From a checkpoint of a small mixture-of-experts model trained on Wikipedia.
Training: 218M tokens, 7423 steps.
Below are experts of layer 2 (counted from 0) of a mixture-of-experts language model. Rows are named router (the router's row for the expert), gate (a neuron's input weights, with its number), up (a neuron's input weights, with its number) and show model dimensions 0-127. Each number is 128 + 24 x the weight over its row's rms, rounded and kept within 0 to 255. Numbers have three digits each.
After each expert's rows: "gets" lists some tokens that make up at least twice as much of what it gets as of all text; "mostly gets" lists some tokens that are sent to it at least half of the time. This comes from a sample of Wikipedia text that the model never trained on. Tokens count by the router's weight.

# expert 21
router:145123147099113135124121147126147119092028078122146121126147157166137113133122112114088140124128147139157176127170110134103121119142159103098151157105136151133097125114113143102182123157127158144115155099113088142100142105156124157135147160106155157152144123116120131120151130169138131112148144126159140168116159101099149152118180140113124181083123123131162110135126131139124143156155
gate0:143116176134154120156126094140185139145086164139126138118163144115123138086108121101084106121134126138115154137135148157111127122123127092153166158149150130123127151161133105078130116164087129126148113101071111117105142117092139088112139135052128140080091125126125126093144105139145091094115111097124122169116163101115143133139128145112133143139134091085147127135125126084142135147168
up0:101138114121116102151112110140146118130103140127112137134138102134122094142140104171055143092134140123107152150096181142154129123149148152177065099121152156133131161123148080168117127084118123103152160103106133156151122122122112135125102088124137121140139123094132124161109130087125159115114104155123173135113126144153129140112155101147175170163161151122132064128127146131122093127105
gets: " \"", "\"", " (", " out", " an", " me"
mostly gets: " \"", " an", " out", " Car", " up", " him"

# expert 12
router:168153119113121068087135162110133112098138153144124137143147147154137146140099148104107132115102130129133171126120125145132129102158135123136182156138113149150097110134135150144137151148110136075093142098177091130089137152119160148111076147104129153135123125115127158089138140141161076151126176130150182111139136122135134109116109176136118137138165129169095112102108127131140189108138
gate2:150134119098108103133113075170143119170058165103158139123156146135136114102051125134130101111110138099122161109122117154074076109129160141115120088162130116134115128137140125117130130125116154135147134096160125101131144161180096103119165102110085177109120143136115140111107157137101174140128112117161097157130145122103093141110129152118138143114122147106113145129136125142125138163154
up2:146125145120108150134147151116129111142112120169080165156155108130126137174158202137134129141127174123103100129142143085171139094106103158102115153106128133125163132131125132107119097127077136136131119121130144097115138132153123112138090167147143113122159085150168163120138162127117142096090120128101127127099120121149152140114113122109091075169120090138183089110162149148096127134137
gets: " the", " a", "'s", " The", " his", "ian"
mostly gets: " a", " the", "'s", " an", " his", " The"

# expert 18
router:109130120144117179100152157154134157172144147122150110109137134060146110127118091087096158108099108104137152104127095062112149120108091145141104128152125109130155109162126122149128100142164102105139165146108130153117094138157129154130158112129131118082097101143108166155128145100109128099116129146145119141160170131172160121119118144129091176121102123103124150139142158087142108140119
gate20:083124110104161122147101110114162138143101150154143116170154153082156134127140123134159149143125131104123135123132111103092161115129112142136145158114136087149171119112141119134126122128122127170101106132119134151152075091124138113137132095137081072138109186158129135151108101134158095097126153111090073176106142125146144125105122104154060122149099123120092119128096131148146158140123
up20:171121163138151129125168121137102104118150112123111110092101109127087119153152149152127130141102137146110103118084149163161105116130121116118110125157132103120105126113117125155109134136135110132158117119113100113120204125092146117126137146103122135116133104094151123140128121136100138174114099150125173096149080130127069117137044075129126094126107142127130192103118126153124120144170
gets: "g", "p", "k", "m", "id", "op"
mostly gets: "am", "c", "g", "z", "f", "p"

# expert 23
router:113111149136113122142114107127104111160147131191137165165176095173128128128151122136109102127098127124130157144146143150128122100124148142112165151111111110140119088112085157118161148151081075159136125149145121133106092155151117158182112095146106104130147108112123160115137106161149125104111097151138128130128175142152160153146166135066129111148135101119130109116103105135093098089108
gate3:126138105143122140114141132101122115118142137152122154126143137116105116105133154160173132129113126123094164098143133119149146098116128141188157130131117121100135099148116127147119110102136185125136106138147158154122138149101115112114148181152096160125081167116167095143124095154183080150091138058141087155100161135177142144140145116085127133117123128125146093146142122095125091159139
up3:117122151181084151134144106108065134144108143130151128110129106103109109102108125146181132146141144108128141116129135121096086142103158107147128142100075088110101130124143159135145120142109124136128143105109148152097155089092082105090129138113137073147142135102113091137112124177112125077159087132126128135114103122139165147113140139112110107140123132139097121082136139145130141075181
gets: "e", "en", "o", "u", "is", "re"
mostly gets: "o", "is", "e", "re", "z", "en"

# expert 2
router:101086147140118171104129081138149141105114115111143111127154149140089099123131107122128094093159147093159151099121145111162110159098150148184140133075130097087142143141103143103143090175084135138137172096122148108087111124159123169128113174100129136141111083160120161130148151117130136148100115127148157128118101102146133140158126132126126164136102133104146084146111135151127119128096
gate0:126120125116150150088127170116142116150112089132122153131115120107143112165097102131084120071142118123082122129136148142118110076121134161132096098129128124128125139146151123163133149122148135113144148125117119122121176123135128113124113156119160133109121126139097125125166124114187111110130164123105125142102141094098211166150115091104152065102157122157123104140092102156096162163156
up0:164112147088079127121167169156145112150097078133119089126141109087117099101142117123128101100170147133085151146174094155148091111164149097110132135135147125133129112117121131130118136169141163104136159126144110107166138130158133156111124128090157139119117092111173123099115137125083103112127127167134121161128145105087125168100156128157131152116106116147115119107106159160182145138138
gets: "ion", "im", "ight", "ot", "ction", "ess"
mostly gets: "im", "ight", "ion", "ult", "ess", "ect"

# expert 8
router:154131142102107158120169154138118146123153115158121129151162118169090158122132107147155120119094109155153142103097106117073113145148145138148152123182118192136126134155150100126118164133105130083118173123157127141148180090154112153125090150119126138081100115117071142125100096123136154154151140113119121155144145099108136119156152117096142119147127157146157136157153165120138130109089
gate5:123140110161101141097137147130097181128160120141116101155138177117107112155094116133113113144122109144153155153182134159115122160097103148148144116112088170145121090152139109147149075114135129106104084149113142143118125117155126119132065122130123117150126113138131127108124120124187102143141124099120096149108130102163165095140139127145149109111136150133083066110174150109123158122089
up5:136131103119103120102166135131127179149094132129182126159088173135103127151157116154154131152144114139112111145147114119135146101109138112124142103121126100134059122181151144133135115119180101111088110114102096145179148130133108078100102148104131134166129117135105155107126121130162147143130200154139112130134147145129156135119110166128105098120176115138122120132143186132106129124149
gets: " F", " f", " W", " L", " H", " N"
mostly gets: " l", " F", " W", " N", " f", "w"

# expert 13
router:122123147177147157138153120112110123167122134106113112105119125078110150142143149161122115140143145136173139146101146091133145179129124136159145077127147111143120176071086167154098160119115123155114123131103143165149160165096128060146145139133106134107095109131173131123126073125097148117151139166141143096138139160110109108117109132135159121142129117109150135146105124092152128148164
gate3:130151158147089091144160152134134163094098092156105107142109132141161123111107071133094098147153126091133132105088156122116113170135148109109133123088081139128157168105163104118117122074149124105134125103135132092157106132114121113136111130130117106129137132135160123169130184076149143125093137074139114147090118107101119093100145150169136125149110112093128132139162126111152123132102
up3:111083192131080127127123125121153121120112114133127116124130141142121121143120108142142168074129135115147131179133112149132122152140112121167155118130119140113138079119141106151113107107103117148120154080099141145158156137189116145079114165168167141151106148090165134151102095148125130167106116113142155166103129134125146085090119155115118089106122113091116097149128102111141126124182
gets: "a", ")", "i", "ia", "o", "age"
mostly gets: "a", "i", ")", "son", "ite", "ina"

# expert 15
router:108151132116122093133118151117108147133146145173151155128141135174131156072128120164163116142134152135117137120172111113130091132138159132159150089124111139163136104144155093091126124116202119158153146133155098114151114132159182116144181096127156118135168121105076163111122149131131160138150125144128097138127136107150129106143154111145113175151118179122114121126165131129116107172142
gate3:127111102142145118119144116158106157095161120086139161124117147155142129113174124125125102124164105121131108135162121166115146131121152123105144102107117116154130121132128142134112153132124133158199121087170145178166121117144140149119163070161156152128115133130131065134161160093103155088142103103149106150127116133097086097146145133182138115135146088132130089089135127118107155120148
up3:113176101096128118147128135153133105091147119091081124146114128160162124101134066156152128142074151122163153155117140152123142136117104119098090135107132120145116127130126142147109160146093098111100131133081122144094159124141164123118098144114153164129144158128101153070173118129126091167114133122075128147106068107111156163114100152108128136125138100134119148101156110143133138107135
gets: "y", "c", "ic", " C", "t", " G"
mostly gets: "ic", "y", "c", "t", " O", " C"

# expert 7
router:118105088117145093128114148069088093148131134124150134131122118133167105094121150107104139127162133135123094133167092125181142110142117147126148128139130128116147128125148068114138096105143114156144102045081099103136107117133164136084119125130087133168108130125086124154184139152153147130143114104109093135109106118136118124115162107109096114150139120119120118118161108149138132076110
gate22:113144140141123135117135133107100115108086099150119101142114110176141123141103110114129139115129130119138153118145164153149092195163131095109121085136148115103134095102136120108139117108149139124113113140124095140145147123123105169128109100144128137078163166168123122094101106120207112126088139065142142154120164111124161118136075160135149140104130105136110134102154105111095088156133
up22:112142137149084136135140185108160113170120148136111142143143161139136169099153128111159122104131132123081104134132094072112107090159134147106126154104155154136095137137107122115142161139137151148165141134099162144149090112122125088111150121158136125169121097130134128138124133137067121127133137155151113112152090146114175121131149119182179126090177130083128108100097114143129154130116
gets: " ", " E", " re", " P", " In", " e"
mostly gets: " A", " O", " In", " P", " re", " I"

# expert 5
router:121102113157149078127120137103112079133099143117146152130140116086125111139110173132107109156149138098151127129118113121122146127111101152118151112112138126121141134105089129130120124125173150189114123100104126130127103152123076113097171100157070135170109126117182105176139120140111180129133167102151126132115103174094125173140159147112145126148121097095136153140100140136099170130122
gate5:142133130159100176153153118112085117121112113155122140138143047123110143114091157152133104130131142147163118077133142115123101139173157128071127121129118123143120109160126169100159118105107135157180123138102119121156114133142181061125145060117118127108135102141165158117101140156121152141142146125152154173101132103145126142156126138149118121105116109111168139131132108142124128136126
up5:144128125126082164108116157161143153136164119115116085147163092125175121120097118131149115141164096113162180099131142133162112129149126129154154099150158104125089124093153152130143131106139176120137133132137097140167114170083130124084152097143085173132062148122155140148155117119158122162111118087162115146103144112144101127150130109132111106140102145112142111101120121131148125103103
gets: " a", " ", " O", " A", " M", " m"
mostly gets: " A", " O", " an", " U", "O", " a"

# expert 11
router:083182111108134142106096122135119143133148109159117151076094128153117127093111122116124124146095120138075148138148135128096111133135109140159109106117099109133147102164126134123118103194183115119165125105124119153124162158110108109125165126098165132117135136107125132126137139127115169127127125172125141143122156111180137159123100104129062088138144132106100135126144101123066077115133
gate20:164149072125171141141159110167111161104118145083107131162110168129149137138108125109132115129174126140144103111125159154097114132125163147140157129140127165079128092105160171146166104130173093129136134101163077128152122118114148142158113123131124081122119168133135119129108103161130103137173121124112134153123140124122158153148151110106084142145170106120127178131138106172144140151118
up20:160120118145115082110171107128132114150140131126160105160119150171116184182172153078099136133119110154125124153122169119168155116126098126090139127107138090089143144150092109147122141106114164145085093143147136138159120120071139101121119137148100133140145108167166106095147102145107120121094138132124101101111119140101103104153120131133109139102078113094172134104126135146136129143140
gets: "ar", "er", "or", "an", "l", "el"
mostly gets: "ar", "in", "b", "an", "el", "er"

# expert 10
router:132111169115117112115138147118129104122095060077106132098123138150099131083103101120121126128156111122140141115144095113142149155135097089089173126125123152104135116129147152132165126100133142148152164146113134123084159093141144190102073128090122130081162131105146116141126158079096085105167106101108155126117102141131121118129124142130145149128112129143135093079112142164129124139129
gate5:155114161118117109101090130100123175111120131108103144127176168150127103127110120093086119109123147138096146165093096146119139140170137126126089115101122133108181136154107133122177154114114119144135112109156141120093114153110055108110141136121156186113139165169111108087114110110170092146140149123133115111103149158116135143159144187140100144122155127112109102131126137125117133141136
up5:156115112106134096147150172138118132117143102103152145104166121115141102114124162125159134143157150142119135122124122121185120184174133133111146169117090120093124118085137153122160124107134145143116116083113144127137167155156099188145127168145116145149111105105137147142151158144081133082102090115129175136096150130114092154108133096102162106118138155109162132127117118108090132157102
gets: "\n", "==", " c", "===", " p", " C"
mostly gets: "\n", "==", " c", "===", " p", " C"

# expert 4
router:143118086126110106138122117102116154089144151113148102115112150131128140151132139140121135139122093093142121157123130147107108113129116139110134133144124156143128138131163106138112172160127093111139105100139175131148140115110133115145133112133135105140122135105127064152146118100149166126154092122111129122169118111124098150109069102132126094182126077142088178065204109102145140172107
gate2:156106132105160153144069181099114112119125155139131160150128130113158112139101148130138142089114113100061109127125127134112126111101129132099133147134128110097170124141149092121127146118114122101129099108093083156123085138134114096113145168109120141132167143140170154173184101161133076096104105117112127116139126133095114122133088128097097111089125149134091120136101131160099120119095
up2:078159130127113121171139124145115143139138157109093099124152131082110154126104153145134184158127108150200126133149081090111113119116138142119109144112148140162157094124139124120120089111128149167085172110115139123129173096139127144147144093162084148118138090102140124122123141139105111165149117107147124155107105137168102155179090087148144124124108142142149126146119117131159156122110
gets: " S", "S", " D", "R", " R", " s"
mostly gets: " S", "S", "R", " R", "L", "D"

# expert 14
router:118157128172119097125081130156117141118123117147087118159165135094150125184119144095132180104143123128156109116132141150145126076109123109146141140102133070136123127071159137152087122152132145120120090153118151143120135160134142123116145110188136104143101156122156118114170156132108134119133092164103128125154100144163129164108083093110123131113171137111129103076117111118114106124128
gate0:130103138157121142166103115139133136099093104095113122141152104084103098150147132074077148105117116126154120132108166114115136132131140153116165140107097127143117134137111141155135156155126141138081140143164142166174164121142114168110111163103102114124128109109138129106106158167130130134126128176152103124098139124103164126134123108147177125130085099096164138205115091121133156127096
up0:122134112104133134141126111138151158146120131131120138141121126135173151128112089097109158149110151144141113129093072135127169141128157140153094109140137171108169115114103108098135088168135112102134132154125112138137112095074183123139156119127167154144091137144100149140181085125150059141102116106112137136148125164120079094122120141122069151114113159105135126111153156135128132153105
gets: "ed", "ing", "ated", "ation", "i", " at"
mostly gets: "ed", "ing", "ent", "ated", "ost", "cted"